python train.py --d_shared_expert=0 --moe_layers=[0, 1, 2, 3, 4, 5, 6, 7, 8, 9, 10, 11, 12] --router_score="sigmoid" --normalize_top_k=true --routed_scale=1.5 --init_std_router=0.00743 --tie_word_embeddings=false --learning_rate=0.00178 --beta2=0.98 --batch_tokens=[32768, 65536, 98304] --max_seq_len=2048 --train_tokens=421100000 --dataset="wikipedia_en"
Below are experts of layer 2 (counted from 0) of a mixture-of-experts language model. Rows are named router (the router's row for the expert), up (a neuron's input weights, with its number) and show model dimensions 128-191. Each number is 128 + 24 x the weight over its row's rms, rounded and kept within 0 to 255.
After each expert's rows: "comes after" lists some tokens at least twice as common just before its tokens as in all text. This comes from a sample of Wikipedia text that the model never trained on. Tokens count by the router's weight.

# expert 22
router [ 80 140 142 139 106  92 118 167 156 120 136 115 136 155  63 143 148 178  95 129 169 115 135 125 112  77 121 146 150 114  89  88 123 151 114 125 154 144  96 129 135 122 121 156 120 120 122 121 113 110 154  93 118 137 131 112 140 142 125 112 103 143  98 162]
up0 [174 132 159 101 127 130 153 115 125 136  97 152 112 161 115 152  73 166  96 124 132 137 103 114  98 104 144 130 127 133 171 133 117 138 110 130 134 139 124 135 121  93 139 148 137 122 110 150 114  87 114 128 143 131 142 132 119 133 151  91 111 128 176 131]
up1 [175 104 115  47 134 114 154 117 132 158 155 105 144  61  98 135 120 140 115  96 127 128 130 133  89 104 142 152 168 118 134 105 146  80 145 139 102  99 102 113 136 157  85 144 139 130  98 131  94 109 143 167 150 166 133 138 111  98 126 111 135 118 118 100]
up2 [145 145 105 106 107 133 172 129 145 136 156 140  95 154 128 142 105 147 129 143 133  81 160 130 126 109 108 120 114 125 125 171 148 143 123 118 132 131 147 107 115 103  95 108 138 150 132 102 104 164 133 147 105 121  92 138 106 147 138 121 126 124 116 124]
up3 [133  98 138 137 101 127 101 176 198 133 116  83 133 144 111 116  97 167 167  69  95 127 147  96 117  89  89  96 128 109 145 136 169 160 121 153 153 142 124 132  92 131 100 121 133 117 156 116 111 153 130 122 116 157  88 158 148 164 123 103 136 139  77 123]
up4 [134 107 132 111 153 116 141 104 143 181 157 116 118 105 141 108 142 136 136 141 169 173  83 120 141  68 115 146 102  82 116 146  98 100  95 140 138  95 107  97 116 136  70 197 104 163 130 101 109 163 160 122  82 116 137 139 108 108 135  88 114 158  93 123]
comes after: "\n", ",", " as", "s,", "s", "\n "

# expert 29
router [134 141 111 149 155 141 128 147 100 113 103 114 151 162 128 130 169 123  89 143 175 112 141 108 154 188 118 150 149 105 115 122 113 132 123 147 122 149 109 131 148 150 150 137 120  99 101 153 137 152 153 148  73 121 111 124 144 124 146 123 126 144 112 107]
up0 [161  50 171 104 162 102 136 102 114 119 103  97 153 138 128 147 144 106 123 122 138 106 132 113 117 136 119 140 176 100 121 108 121 121 119 152 164 137 104 120 152 151 133 154 141 108 148 115  95 133 129 166 125  97  94  70 153 125 158 160 121 115 108 101]
up1 [106 118 143 138 114 146  95 127 119 138  94  94  98 123 101  99 144 118  99  92 104 123 123  90 123 108 106 125 169 108  93 161 135 110 101 114  89 191 131  96  91 161 130  86 126 156 137 127 115 132 129 144 131 139 148 107 127 166  87 133  87 110 110 133]
up2 [155 156 154 101 128  58 189 116 185 103 181 130 121 189  98 114 131 136 131 116 146 130 146 115 150 131 124 151 144 130  94  79 152 123 139 130 140 150 175  87 130 156  87 126 125 122 133 118 100 170  98 127 139 163 129  91 148 147 114 153 122 111 139 108]
up3 [111 110 100 143 123 135 104 113 137 166 130 138 115 132 150 117 186 151  84 160 175 103 129 117 114 123 118 136 120  95 155 142 132  69 120 117  94 168 147 138 144 127 134 160 155 134 111  99 146 160 130 104 122 107  85 102 121 118  84 134 124 129 148 115]
up4 [175 137 136 155 157 131 105 133  93 134 162 133 139 107 153 196 146 107 133 114 108 133 123 152 129 151 128 142 128 128 119  87 150 129 171 154 167 147 137 114 127 151 129 110 101 123 106 141  91  98 139 128 127 149 106 149 143 146 137  88 180 168  99 155]
comes after: " P", " B", " p", " b", " d", "p"

# expert 27
router [162 111 104 154 138 188 134 130 121 124 145 128 154 111 132 149 125 147 127  77 128 142 149 148 124  91 159 126 122 139 120 134 120 132 115 131 118 101 150 110 132 156 112 130 146 141 130 133 131 146 100 121 131 169  65 136 122  95 129 115 145 178 107 117]
up0 [126 170  64 101 136 162 105 174 152 138 114 174 107 123 134 140 121 160 129 134 126 101 177 106 108 108 141  73 151 168 134 144 121 153 126 159 129 116 102 115 136 129 157 144 155 117 113 152 146 132 138 146 151 153 136 105  88 143  85 179 140 164 106 146]
up1 [104  81 126 157 110  89 160 138 114 149 117 123 125 173 137 148 155 147 129 105 125 137 101 116 141 113 134 134 110 111 130 142 162 153 154 163 153 125 130 102 128 111 148 134 113  94 101 119 150 107 122 132 129 129 126 139 136 136 145 125 132 104 134  93]
up2 [143 149 146  70 123 152 126 115 113 149 177 120 151 112 166 132 176 116  88 128 117 194 156 105 141 107 113 197 114 137 126  95 102 117 126 121 172 158  87 129 102  93 140 149  95 130 140 122 142 172 177 123 131 117 111 158 151 166 102 113 129  93  95 133]
up3 [117 118 175 108 133 141 130 130 138 145 133  74 113  89 143 130 137 122 146 135 139 154 147  90 113  97 138 113 111 136 124 136 162 136 165 138 190 140  76 142 110 104 107 169 115 115 105 131 119 195 133 156 154  98 140 175 152 156 112 132  79 133 125 155]
up4 [142 124 133 114 149 158 153 119 109 144 111 139 187 136 162 143 117 138 106 114 117 134 142 148 101 114 156 168 165 112 112 157 113 140 164 140 138 102 157 122 131 127  99 163 134 141 137 160 112 124 113 100 101 164 111 155  92 135 135 144 176 173 107 151]
comes after: "\n", " |", ".", " =", "==", ")"

# expert 9
router [161 112 127 142 131 118 158 153 116 123 141 103 109 146 119 131 145 123 108 128 134  78 136 107  96 123 158 142 132 114 137 170 141 107 122 143 136 129 131 135 133 118 134 119 147  88 137 128 115 103 121 116 124 118  73 127 151 128 134 140  84 133 160 132]
up0 [152 164 101 165 119 117  74 132 150 134 147  76 153 111  84  89 119 148 128 177 122  89 114  91 106 142 117 132 173 121 156 126 162 135 152 169 123 150 135 138  90 125 126 168 111 138 117 136 145 120 102 117 128 168 118 137 147 151 132  97 134 101 126 170]
up1 [114 119  90 113 171 139 143 127  68 105  75 140  95 149  89  92 145 157 122 135  97 141 141 113 115 131 158 132 144 138 169 109 128 140 128 140 131 119 131 136 126 118 189  65 109 113  81 138 136 146 135  96 111 143 106 121 145 119  99  81 162 121 107 120]
up2 [125 146 169 135 155 175 159  95 133 103 157 106  83 146 107 123 133 103 123 122 180  69 113 131 136  69 148 117 126  84 177 156 134  85  89 138 144 122 116 103 157  98 110 145 143 134 121 142 154 151 151 113 123 165 121 150 140 103 143 140 104 115 122 131]
up3 [103 111 123 106 167  60 115 136 117 120 107 147 145 150 102 138 109 114  92 123 151 141  99 149 128  76  73 117 146 172 137 132  98 126 176 160 118 108 107 112  93 154 123 168  95 139 147 128 117 164 134 116 133  92  83 144 150 105 125 135 136 161 116  97]
up4 [110 115 112  82 124 116 120  98 104  95 165 128 147  99 146 139 110 142 135 154 107 109 102 150 138 103 149  82 119 186 151 134 137 115 128  78 134 166 126 103 137 128 114 130 169 133 107 181 128 168  75 104 126 131 109 128 142 122 151 115 118 146  80 140]
comes after: "-", "|", " the", " a", " The", " W"

# expert 30
router [126 115 112 107 160 144 115 131 109 136  99 109 202 132 114 118 157 107 145 116 132 114  86 119 161  91 158 180 140 119 130 148 153 123 139 106 139 100 116 102 155 110 131 136 172 124 118 138 129 117  98 135 170 150 126 153 164 137 128 141 132 177 113 124]
up0 [ 84  83 154 123 126 187 132 153 118 140 139 141 119 120 122 125 139 123 114 135 135 145 103 145 108 156 136 115 116 114 174 137 132 132 139 132 110 129 159  99 170 135 158 145 127  90 121  73 119 178 136 107 106 130 130  89 117 116 143 120 119 144 138 151]
up1 [138 138  99 121 117 118 155 113 109 141 171 101 119  92 147 154 136 118 146 176 148 148 153 156 126 131 126 133 140 136 156 102 124 130 165 153 142 137 126 133 148  95 135 168 131 155 134 124 134  90 161 173 157 156 140  77 101 138 134 114 100 143 170 141]
up2 [123 134  97 140 102  87 120 150 118 118 132 147  80 134 128  98 116 122 135  90 139 153 129  78 139 128 124 131 111 122 112 150 115 148 134 112 161 157 136  99 147 171 105 148 128  89 121 129 158 146  97 136 125  91 113 139 144 150 149 105 123 150  83  92]
up3 [155 102 163 131 144 140 107 105 116  98 124 142 124  92 132 139 139 113 111 139 156 141 126 104 100 140 111 124 106 121 158 195 141 124 127 151  98 137  93  89 190  96 137 142 137  93 106 103 119 161 120 141 113 123 117 152 114 105  89 130 142 158 149 126]
up4 [157 137 170 126 126 110 116 120 100 127 180  92  89 133 138 143 112 111 147 156 118 142 155 158 140 135 146 125 160 132 147 128 106 131  71 186 149 105 160 135 139 121 119 150 155 109 109 143 125 120 101 112 174 158 175 155 133 159 139 155 116 114 119 163]
comes after: " the", " a", " of", " in", " and", "'s"

# expert 31
router [168 123 113  89 110 126 136 150 138 174 120 114 124 119 124 136 138 121 167  87 114 115 125 144  96 104 176 125 143 116 129 148 129 123 129 161 123 143 125 147 118 134 106 145 137  96 146 166 134 142 114 159 100 170 113 154 184 128 131 126 127 129 115 133]
up0 [103 138 123 145 134 160 147 111 128 120 164 167 111 154 132 124 134 137 154 119 123 100 107 166 126 113 147 115 117 124 136 137  89 132 164 124 135 134 161  90 122 116 103  97  96 125 137 144 141  91 116 126 125 105 141 108 155 142 128 108 100 155  89 152]
up1 [130 108 122 140 137 113  88 185  98 108 121 121 137 131  99 130 113 107 133 114 140 152 151 119 164 139 155 109 154 154 118 185 180 119 110 126 146  79 100 140 158 113 172 161  96 133 123 123 146 123 157 146  92 130 133 117 133 131 157 114 133 151 126 130]
up2 [162 133 150 113 169 112 130 134 122 142 140 119 137 119 161 151  73 119 141 146 122 147 145 113 153 142 158 151 126 126 121 115  86  96 157 122 135 161 151 119 188 128 132 117 158  81 169 122 176 144 165 155 109 158 122 143 136 183 130 137 114 147 121  69]
up3 [143  93 116 113 132 134 156 127 121 140 100  94 150 133 139 191 141 100 133 144 140 127 135  96 130 138 141 160  97 116 100 109 131 117  91 151 119 125 128 137  85  93 103 125  97 108 136 120  92 125 112  96 134 171 138 114 122 121 122 119 137 148 151 147]
up4 [125 152  86 127 151 162 107 124 129 126  90 131 138 133 114 124 105 207 101 165  90 125 107 100 116 141 149 117 113 120 102 148 121 114  98 139 120 133 113 132  99 137 137 125  82 128 105 102 135 127 112 128  85 129 141 135 139 149 110 143 112  99 167 173]
comes after: " the", " The", " a", " his", "'s", "The"

# expert 2
router [117 123 105 191 163 144 160 132 111 131 111 129 127 145 121 160 141 157 120 106 173 103 132 148 160 112 140 162 117 131 134 124 116 148 136 124 144 169 127 137  97 151 140 159 154 148 135 137 110 148 142 126  98  73 147 133 121 111 134 169 146 173 139 127]
up0 [108 133 136 124 137 130 123 136 146 158 147 140 120 109 157 110 131 117 126 123 150 147  98 140 114 159 103 116 119  93 148 134 123 162 124 110  92  92  95 135 133 138 143 101 105 125 107 161 126 114 137 122 105 112 119 132 127  75  77 139 120 129 147 122]
up1 [ 90 147 122 125 108 145 137 159  99 131 101 127 133 132 137 109 132 101  96  77 150 152 114 130 118 114 120 104 166 116 124 138 134 145 103 186 112 168 130 150 121  59 115 126 122 153  86 132 120 137 157 143 144 136 102 134 130 129 115 130 133  88 107  87]
up2 [152 115 173 148 151 151 112 126 128 119 112 125 121 135  85 110 120 122 167 116 131 152 109 128 120 181 145 122 107 137 128 128 117 112 130 159 105  63 126 146 165 144  73 164 123 157 166 153 136 124 160 113 138 124 138 148 129 111 121 129  88 101 108 130]
up3 [132 130 122 148 125 151 139  99 131 145 109 153 121 113 143  96 171  66 175 115 116 121 172 152 130 111 114 150 114 133  95 121 155 103 172 119 128 111 152 144 120 121 137 123 127 104 117 135 118 104 138  96  90 193 146 148 185 120 153 101 119 116 141 145]
up4 [125 143 142 126  97 144 176 155 109 153 164 114 120 187 147 166 110  88 135 128 125 163 127 147 144 174 133 146 127 109 119 122 174 167 137 137  95 106  80 151 156 160 129 122 149 115 107 114 117 166 151 151 124 116 105 120 103 152 143 107 142 150 156  69]
comes after: " |", "|", ";", " T", ":", " 1,"

# expert 26
router [112 140 192 149 152 128 134 160 108 119  90 109 125 114  71  95  78 124 136 104 131 122 133  94 116 105 168 122 158 104  91 141 128 123 163  99 116 177 113 115 137 138 124 132 108  77 102 112 120 126 162  94 121 129 122 100 121 142  64 132 127 124  91 116]
up0 [ 95  85 168 153 154 131 123 118 132 134 125 121 107 142  78  88 133 114 147  78 203  81 156 119 121 126 160 114 119 149 137 124 130 132 172 114 158 178 129 121  99  89 137 123 106 122 134 117 134 116 146 106 108 145 108 121 180 142 120 109 166 137  84 108]
up1 [ 73 128 100 146 155 130  83 164 158 134 147 115 112 128 130 142 131 156 127 119  91  85 144 147 117  97 164 148 104 125 149 105 190 140 140 130 125 176  80 120 143  75 105 143 145 109 134 133 156 140 175 144 139 105 163 119  88 104 136 129 136 119 130 147]
up2 [135 122  83 116 144 103 145  85 171 145 114 128 129 145 111 116 110 140 117 115 128 136 156  97 137 120 148 148 174 110 174 182 130 118 134 137 110 111 108 148 104 135 114 155 106 132 155  58 117 132 113 131 152 129 158 116 113 144 109 128 152 137 121 157]
up3 [118 164 131 129 163 162 132 158 147 119  89 108 117 125  91 116 112 121 124 108 128 145 130 148 123 115 104 145 125  81 142 171 129 133 100 159 140 164  86 149 111  55 116 119  87 113 146  93 132  93 133 142 129 141 141 117 162 139 152 130 154 129 159 145]
up4 [145 121 106 141 146 120 108 141 167 137 113 130 121 147 139 144 146  84  94 141 158  99  98 146 119 153 168 168 129 115 162 106 123  70 151 147 105 122 106 149 138 115 124 103 135 158 133 100 125 120 138 158 134 149  93 110 128 139 132  97 145 133 151 101]
comes after: " was", " is", " he", " it", " to", " It"

# expert 20
router [128 119 109 148 163 119 103 149 149 103 147  99 143 127  94 151 118 140 101 100 176  79 100 100  97 111 155 158 126 190 124 166 107 168 121 143 130 128 104 162 142 121 101 134 115 123 148 145 114 156 147 101 150 139 118 141 178 134 113 127 127 196 120  88]
up0 [147 109 135 159 130 153 124 161 149 117 150 126 171 103 123 107 133 129 147 116 174  72 118 104 115 160 142 111 127 132 116  98 182 145 121 129 127 142 135 119 125 111 162 130 114 112 136 158 146 147 122 165 142 146 107 105 126 136 144  64 104 123 108 152]
up1 [108 126 153 106 197 130 121 118 137 113 157 167 121 141 142 129 133 132 154 125 100  88 110 134 102 160 141 118 106 111 107 108 122 152 107 167 131 159 135  94 138 140 121 100 146 118 109 129 154 132  84 122 117 172 158 114 124 149 104 123 106 148 141 135]
up2 [118 152 152 149 159 133 155 109 111 128  87 153 105 136  98 111 107  78 157 137 149 101 102 131 139  92 144 145 104 158 113 136 138 173 152 136 140 153 145 159  87 117 150 124 102 125 111 146 108 137  73 129 167 129  79 116 124 123 122  94 139 199 100 115]
up3 [ 86  71 100 148 189 134 124 128 116 102 135 116 125 194  92 140 122  84 115 145 117 118 163 126  97 190 139 136 121 100 169  94 143 157 158 139 135 110 176 135 101 125 125 148  92 124 114 143 103 109 153  84 154 118  89 144 159 166 146 155 129 133 108 128]
up4 [132 140 141 158 161 157 138 143 117 115 138 141 117 102 105 108 160  96 129 104 139 185 108  99 114 132 120 109 147 112  98 113 130 151 125 153 137 145 149 100 127  96 130 152 147 149 138 126 128 110 114 127 155 108 144 193 121 132 152 120 141 125  52 150]
comes after: " C", " the", " F", " c", " a", " and"

# expert 16
router [159 141 110 133 163 138 148 166 149 144 111  97 101 124 156 123  91 154 193 114 142  80 118 137 129 122 150 171 120 138 155  74  86 161 128  92 135 147 165 124 121 189  94 110 117 129  91 134 123 132 130 160 172 129 145 120 149  93 143 114 136 123 115 109]
up0 [123 138 137 156 137 166 131 120 160  95 146 118 149 192 114 145 132  69 144  96 105 138 118 127 112 145 177 116 170 117  89 160 121 127  90 142 112 117 133 107 136 109 132 127 141 129 110 100 152 134 113 142 127  80  96 160 125 138 153  96 112 125 140 103]
up1 [139 107 153 122 123 138 173 120 184 142 163  96 147 153 121 119 125 184  73 123 111 109 136 126 118 110 136 124 149 135 134 104 128 148 157 188 120 150 132  99 135  97 139 174 149 100 150 149 112 138 130 124 172 157 118 108 146 150 116 111 105 139 172  65]
up2 [155  95 171 113 129 127 137 138 133 147 111 107 138  95 125 113 124 185 173 109 119 126 135 143 128 136  59 108 107 187 139 125 117 125 107  95 133 112 140 120 119 130 150  98 102 122 117 143 114 169 104 143 157 143 146 134 164 187 113 100 140 111 179  94]
up3 [163 148 162 138 127 127 110 114 130 132 140 126 142 132 145 191 158 112 169 133 103 145  87 146 120 129 119 177 119 166  66 136 136 136 134 201 190 122 120 143 176 115 130 147 127 150  97  93 136 132 132 176 143 150 103 130 146 143  85 120 131 145 144  88]
up4 [116 175 170 116 109 114 140 123 149 140 134 112  77 133 149 125 111 150 159  84 158 115 120 161 123  80 151 116 107 116 143  82 169 160 187 116 119 146 109 132 151 122 109 134 154 101 140 154  84 119 133 154 127 116 122 164 122 172 124 110 131  96 147 119]
comes after: " |", "|", ":", "9", " (1", " 1,"

# expert 3
router [142 149 119 133 120 121 131  96 153 107 111 114  94 129 130 128 136  90 168 125 143 136 128 121 114 146 106 106 133 130 138 154 124 135 114 159 157 177  81 140 165 174 130 151 101 138 146  97 107 132 108 180 180 202 127 144 138 144 156 154 125 105 138 128]
up0 [152 128 138 115  80 102 152  83 146 128 139 134 159 141 125 161 110 162 103 101 109 149 137 164 155 110  98 156 160 156 125 135 139 131 128 139 135 125 138 134 123  88 135  98 152 142 102 132 140 133 165 112 127 125 143 145 108  82 118 131 118 129 143 134]
up1 [139 102 122  88 131 146 173 162 120 138 133 117 140 117  94  94 125 116 128 107 122 117 131 107 141 144 120 111 129 112 155 109 131 124 113 103 138 128 103 133 155 141 131 118  92 102 108 138 110 126 111 142 137 105 150 122 126 147 109 157 114 106 132 125]
up2 [180 150 151 179 121 148  99 161 123 124 139  92 130 113 152 184 125 149 133 127 165 117 143 132 101  86 117  92 198 191 112 128 144  98 122 115 161 110  93 130 133 149  89 158  90 145 115  72 114 174 151 174 129 107 102  89 146  95  98  91 128 127 144  84]
up3 [134 144 144 122 132 129 157 101 144 138 130  77 158 117 127  92 115 141 133 110 135 106 113 119 125 174 112 150 138  88 121 116 148 137 126 128 164 127 134 142 148 121 106 103 127 116 159 111 104 166 134 142 122  85 131 141 111 186 109 166 146 134 117  91]
up4 [132 187  82 136 128  91  91 133 121 136 106 148  94 166 123 119  93 138 160 167 117 127 115 100 164 119 141 115 129 101 145 116 153  94 108 138 128 148 158 131 130 124 112 130 145 174 133 121  91 155 116 121 151 132 118 146 100  69 118 135 144 139 127 169]
comes after: " ", "\n", " 0", ")", " 1", " —"

# expert 0
router [137 122  80 134 135 175 116 159 156 107 141 132 109 104  99 143 127 129 126 119 122 148 109 127 109 127 133 113 184 150 166  90 131 157 109 129 130 131 134 116 155  96 131 117 111 131 134 144 155 157 145 133 144 143 133 144  80 149 122 149 124 152 104 117]
up0 [ 87 128 127 143 154 122 145 143 106 163 152  85 128 126 154  87 137 181 122 129  96 123 148 145 137 148 106 118 112 104 113 120 100 150 130 141 141 119 112 121 120 132 124 132 125 133 122 113 133  84 116 128 118 172 147 117 138 151 139 148 174 129 129 178]
up1 [107 101 138 118  96 137 110 110 138 144 114 103 106 105  86 106 135 123 126 120 127 152 156 122 117 106 181 122 125 134 143 111 105 133 189 169 130 129  89  78 177 153  82 162  77 121 175 151  97  77 148 139  86 152  80 151 155 113 130 124 145 117 107  92]
up2 [112 119 135 117 137 101 112 132 102 111 117  99 136 117 144  74 148 146 108 141 111 113 122 114 129 145 148 184 150  93 134  98 124 129 137 121 118 164 111  90 137 116 123 112 138 104 127 104 125 109  56 131 118 109 142 148 144 151 155 144 138 118  80 129]
up3 [136 106 162 124  92  95 133  89 156 152 147  76 177 129 122  97 105 157 121 136  98  98 109 143 148 101 125 133 116 145 118 107  95 129 111  98 142 123 117 151 111  96 153 125 152 103 126 118 130 114 106 140 143 117 146 128  99 128 112  81 139  91 174 127]
up4 [113 113 115  59 117 148 127 111 107 134 135 131 130 147  77 122 131 123 130 148 138  83 147 151  89 161 113 140 179  97 198 135  85 113 148 117 174 182 125 125 145  96  98 143 135 128 114 136 115 119 140 129 123 135 117 113 133 118 143 158 142  71 155 133]
comes after: " |", " K", "-", " of", ":", ";"

# expert 23
router [119 145  98 113 126 106 137 107 122  83 137 130  96  62 137 100 128  78 140  96 133  91  99 115 127 146 127 180 164 137 130 104 101 138 125 167 131 104 129 158 184 124 108  98 158 101 112 133  95  73 134 121 141  94 157 177 115  92  65 136 118 133 125 161]
up0 [120 147 115 152 150 152 151 152  99  91 121 115 114 136 120 111 109 136  97 117 132 127 174  96 141 106 122 177 142  97 121 108 131 151 126 149 145 109 135 157 141  96 149  82 124 111 111 147 163 106 157 160 142  88 128 183 136 137 116  99 124  72 113 123]
up1 [131 128 135 102 115 121 141 117 156 124 125 112 139 114 130 129  78 106 141 138 134 109 117  66  61 111 142 147 159  82 135 137 161 139 126 144 114 138 142 118 152  91 155 144 157 190  96 119 175 151 111 168 147 148  78 155 143 103 122 101 120 148 107 115]
up2 [147  85 116 146 124 145 128 117 134 120 148 145 149 133 126 116 188 110 132 120 127 134 127  97 125 141 115 140 159 130 130  96 131 165 140  92 119 133 127  89 143 180  83 141 132 142 119  93  77 170 143 145 108 145 119 162 133 141 122 152 132 128 104 163]
up3 [120 116 141 119 104 182 128 118 122 128 135 102 118 131 147 165 142 124 152 145 137 151 121  98 106 122 108 142 140 150 115 139 126  96 124 162 137  99 112  92 137  93 141 150 143 128 147 137 104 136 115 136 150 113 134 129 140 113 141 129  76 144 117 182]
up4 [164 114  91 138 178  86 169  96 129 123 151  70  86 130 126 128 138 161 121 114 163 104 156 170 115  91 115 121 123 136 110 133 121 140 154 125 140 152 164 124 120 133 167 156 130 150 120 131 124 143 102 114 122 116 154 180  99  77 135 115 131 173 151  91]
comes after: ".", ",", " of", " and", " that", "s."

# expert 6
router [128 131 106 131 142 119 131 148 126 111 163 111 122 103 110 155 119 167 150 126 150  92 173 116 129 104 118  97 126 136 144 103 121 169 112 122 174 111 130 132 154 119  90 129 130 101 116 134 106 137 139  96 157 121 109 118  84 119 119 115 116 124 122 101]
up0 [ 89 143  80 130 132 147 107 114 118 117 140  92 154 141  72 151 130 137 125 117 136  94 161 102 169 127  93 124 104 131 109 120 108 155 128 146 167 123  86 113 174  97 146 118 129 128  86  61 104 141 156 117 138 137  76 122 144 128 123 129 123 147  86 112]
up1 [127 152 131 170 119 115 100 122 164 130 142 144 162 110 121 111 117 133 120 129 110 152 101 184 154 106 136 163  93 157 151 137 113 146 128 137 111 102 126 131 148 123 120  80 104 118  96 133 124 126 129 123 127 116 143 140 109 146 103 132 101 161 111  97]
up2 [123 104 134 138 167 136 113 119 122  89 141 118 132  84 141 140 149  72 138 132 148 113 112 110 130 127 126 117  84 132 160 136 144 132 159 121 138 131 136 118 119 131 133 120 134 134 119 103 120 133 125  80  83 123 136 166 146 144 131 145 139  47 125 137]
up3 [131  99 162 135 185 108 128 102 160 125 132  86 140 144 118 146 143 109 134 134 138  95 143  90 165  65 111 143 123 144 129 171 161 118 148 121 111 111 104 121  80 118 101 140 126 133 153 137 128 161 108 139 109  88 124 103 150 150 135 143 162 125 137 146]
up4 [120  97 118 127 127 142 103 134 127 126 179 144 153 142 119 132 120 107 146 144 143 140 119  92 133 156 121 141 155  94 172 147 120  83 163 131 158 153 120 132 139 114 140 128 137 181 135 141 120 180 118  95  99 163 113 126 121 118 132 117 101 158 151 147]
comes after: "\n", "-", " J", " E", " I", " D"

# expert 11
router [145 114 102 149 131 171 128 118 166 101 123 112 157 131 123 155 106 143 104  89 122 113 111 128  77 131 205 169 151 158 150 144 143 120 147  96 140 112  93 161 136 128 136 111 151 142 114 120 121 127 131  82 119 150  94 124 115 155 146  77 116 130 132 103]
up0 [142 135 129 147 124 149 130  97 103 107 126 106 114 196 143 177 167 139 104  97 165 110  70 130  75  96 108 119 180 108 127 153 142 165 132 168 167 112 107  80 160  98 176 117 135 134  84 137  99 132 132  98 137 152 107 140 144 107  92 145 153 128 111  98]
up1 [ 99 157 170 139 157 100 122 100 141  97 125 128 132 117 157 125 109 145 137 139  87 114 121 107 150 169 126 142 134  97 135 179 140 107 154 171  92 103 169 157 120 125 150 145 168 161 144 123 117 161 100 117 109 202 145 155 130 115 120 102  85 128 111  82]
up2 [126 114 135 158 107 156 145  82 154 126  86  59 143  88 140 110 130 176 149 112 143 140  97 133 129 114 167 145 168 126 113 115 141 114 124  95 135 121 113  93 144 147  92 119 151 147 145 143 126 141 117 142 140  93 114 138 153 131 176 141 152 131 108 132]
up3 [190 168 161 100 146 121 117  95 166 110 101 112 156 110  90 101  68 149 116 113 120 155 169 114 113 132 138 138 140 128 160 133 131 162 156 203 157 150 138 123 142 146 140 148 165 136 143 144 112 142 130 168 118 114 102 125  95 137 155 159 149 145 129 159]
up4 [147 111 155 166  99 159 147 100 149 118 112 172 132 137 136 174  86 124  88 118  91 121 111 118  72 141 139 128 138 178 115 104 104 132 139 138 105 143 147 130 153 103 125 151 100 124 104 127 129 121 142 143 128  96 138 113 128 150 125 101 151 122 137  92]
comes after: "-", " |", "|", " 6", "°", " h"